config.toml
d_expert = 80
normalize_top_k = true
routed_scale = 1.0
balance_loss = 0.000137
balance_bias = true
head_dim = 32
norm_eps = 1e-05
qk_norm = false
tie_word_embeddings = false
parallel_block = false
init_std_up = 0.028
learning_rate = 0.00514
lr_head = 0.00593
warmup_steps = 200
max_steps = 5455
Below are experts of layer 7 (counted from 0) of a mixture-of-experts language model. Rows are named router (the router's row for the expert), down (a neuron's output weights, with its number) and show model dimensions 256-319. Each number is 500 + 50 x the weight over its row's rms, rounded and kept within 0 to 999. Numbers have three digits each.
After each expert's rows: a language model's description of what the expert responds to. This comes from a sample of Wikipedia text that the model never trained on.

# expert 41
router:484538422483414486603508579530460546502415455419517512477487466472423507441422507506503563474605557454499554518497474526468406460374527416513495515522518511626546539409481510505535505476615542
down1:547466448504534483485501418512491540559578499592503472446426389637470577441441499464528601452549461581506445524506512589509503464479481540531610468469492517487566578518517518505451485480512497
down2:458505463529460494500444463523604560480434476502529562511488532396473477540460516521488446610513563443557563472473544530547515533471440455594532395474552526479451497535505521535555488439471444
Mid-name syllables. Middle pieces of foreign personal names such as E-man-uele, Q-ay-yum, Tre-viño, plus infobox labels Born, Died, Preceded.

# expert 9
router:479550503498428488589594494548527572517474423429502558440495481466479488474446483508477529516551524390493530504457494420513394468413512399489486582425476546525545526434448493496554541495588480
down0:495508362443517484512432463565480422431473360465447497520397526583476596432482429454513516379512501493488445452508410526544423507430613547537438467556508525536599505539492504505587477436456508
down1:478517433456586512565447746539586543552462530486595556631468481405477540414523531574438552452575501513480439458588546499509501498458488499464341536430515621465470464447509551454453466493524497
Foreign name onsets. Opening pieces of non-English proper names, especially places and clubs, such as San, Saint, Kh, Atlético, Gip-uz-koa, Beče-j.

# expert 33
router:441535412481465410528524519518503588442398433472484440531558483438449558419418514556422511602520581432470580521437484548501501452398532524603471482419488590542528542516435453515541559477499487
down1:512475497619498461467535515569480485436382443477516492493474483573471530512559502433454513504442570532554475529374515495564447435434526553398487386507463527441501561562446539485483576433555530
down2:473481479535482547503498530495495514391460462512515598499435535494364527450549510580536586471505466490561542492514478443454440478385556528532488497431408475493533433472529572451484508452496413
Song and name fragments. Word pieces after an opening quote or parenthesis in song titles, lyrics and music credits, such as S-eb-astian, B-erry, May-be.

# expert 26
router:421499518478475490519473575536489523478456491506505504390533494462460533439407432526518542581595518380498522521470539449515409496515545460476400525379532499502586486485502450517489524477625475
down0:503482527469428483491448464585560528527515483435494490470534565442560453493447541546509498515497532468452550562475602503527462500479399517519576619422520483415517589498506474517485505533582537
down1:605549553479490478423529605536527543513504492527475407440515430529498509480505461549580493453382511545518461510446469427547476534474547572475458422452527490427476516527600417472578438570431552
Latin taxon name pieces. Word pieces inside Latin species and genus names in taxonomy lists, endings like -idae, -ensis, -us, e.g. pustulosus, Piper vergelense.

# expert 0
router:454544441417449412504454584516504510476494414499542469539510470449482578440462517570445506534570506471425510537479515470555459481438490492533367554495481525525579563412374440537513523425537493
down0:455427401460492450578556603522445584502531578552499596491560447555513489504451568530416463473486511450541554468490502562485517585480437491431456446492628497434490500499531506565633399539462507
down1:467501476635598515438449488412535434600514505510443457554530449526486486481411538487501517487533550563518509489453451547456454550412579530477601488625455485499443523421461435429515443510535562
Word-initial fragments. First pieces of words split into sub-tokens, often a capital or consonant cluster after the or a quote, such as G(I), g(ossip), cl, st.

# expert 42
router:473517488460486418583450541598419560436480445457517422502562488416453491474467486537549533604504531460385527518494445458550435460525573502555413605463539531503546538402444495523506519450584462
down0:576500463445462546445485477599386504532504435482529457527480485526429458591413507543461495512479536526558524530553533552538494503519493486527598493537390512496488431520504525531482533553492501
down1:522537449461624529416392493579452518544520527593473501533490473525507590452457531520487487544523495398550548484540435453462564501539442541465518456481411547541521498598436473446469517478525525
Scientific and medical vocabulary. Word pieces and words in medical, chemical and scientific explanations, e.g. prolactin, insomnia, serotonergic, electrolyte, treatment, research.

# expert 5
router:452538433470438485523521488576607512451461412431479511549536439470436524502387459552482545501513469431432572550458476507546488471446507457536495548418530504546536567494488504452546531497545611
down1:484494564557481568440493463486475442527546491472435501513465501464463551503469494511471444401530529558497411448513442515474538512425519569526456590565420513607457511424537547571431428540419454
down2:507578444537417517519543457493483518527507475570578499621519563472511413547490618541583539575554479533439559512453540490448456489484452494465520512475412470493483554444424536512509436522506559
Sports results narrative. Words in sports match and season reports such as loss, won, Cup, tournament, plus modal verbs would and will, and narrative he/the.

# expert 36
router:448562465459417452567430550566453493436497455490514414522488494409472532436413523583456504530523536476522548529485449523524504430493489437591437493454498533530542517462460474547510503481485503
down1:438473543455578593563506491448441489504535464400475504585451505493428515559489554523500440479456555602492581460535481418399527548524606407422480581466584456403456441543445540501553499556569435
down2:563469553564485402515535473545593473501586430488561390532549417449470410444498572469426559572438567512537492468552485454446476471561547527442531523543523488487535447448505580513407468573471500
Music and film terms. Music, film and award vocabulary in entertainment articles, such as music, Best, Film, song, album, Rhythm, Vocal, opera.

# expert 12
router:479524473482478495543549473548472498512470494499583449516541514467378550508479464582457545522547538430452532488504527455520473457477541477549453589481475621516540559499433438535482511401541524
down0:457660442566555493506574464520440478497466531509495515462529615481453553512546560564405452530423534516589462482528455484532499563479537471612550467609582555472560449547510390495508463462552507
down1:555457451645583408488416498570558541518512462458459486462481488570491561484533427463500467546568493544545449463550482522535566522519532465437531510439338532471507568471457553501535444452466616
Mid-name word pieces. Inner and final pieces of proper names, surnames and place names, such as Black-f-riars, Yash-p-al, Reyk-j-avík, plus election table cells.

# expert 24
router:411591490395484493578504566444469541519507450511546447435498490499435540416477483500449524545536458450444469453491443367491538489440494384551503497471474524533607520474494400490558533414564550
down0:494522502438523472515487475681462470464554426547438508556591431452495479465485484561516499481447548503500411505429468484481463453424565519461499562522498562639473497544459488430406460489427491
down1:492564550506502505581510545450515447518522498461467334535512543400550540477427487558432550497483585499492586451561510530439515491498517603523505466585535469488558532577436466453493438454502513
Foreign-language words. Pieces of German, French, Spanish and other non-English words and names, plus accented letters, such as eine, die, -ches, español, de.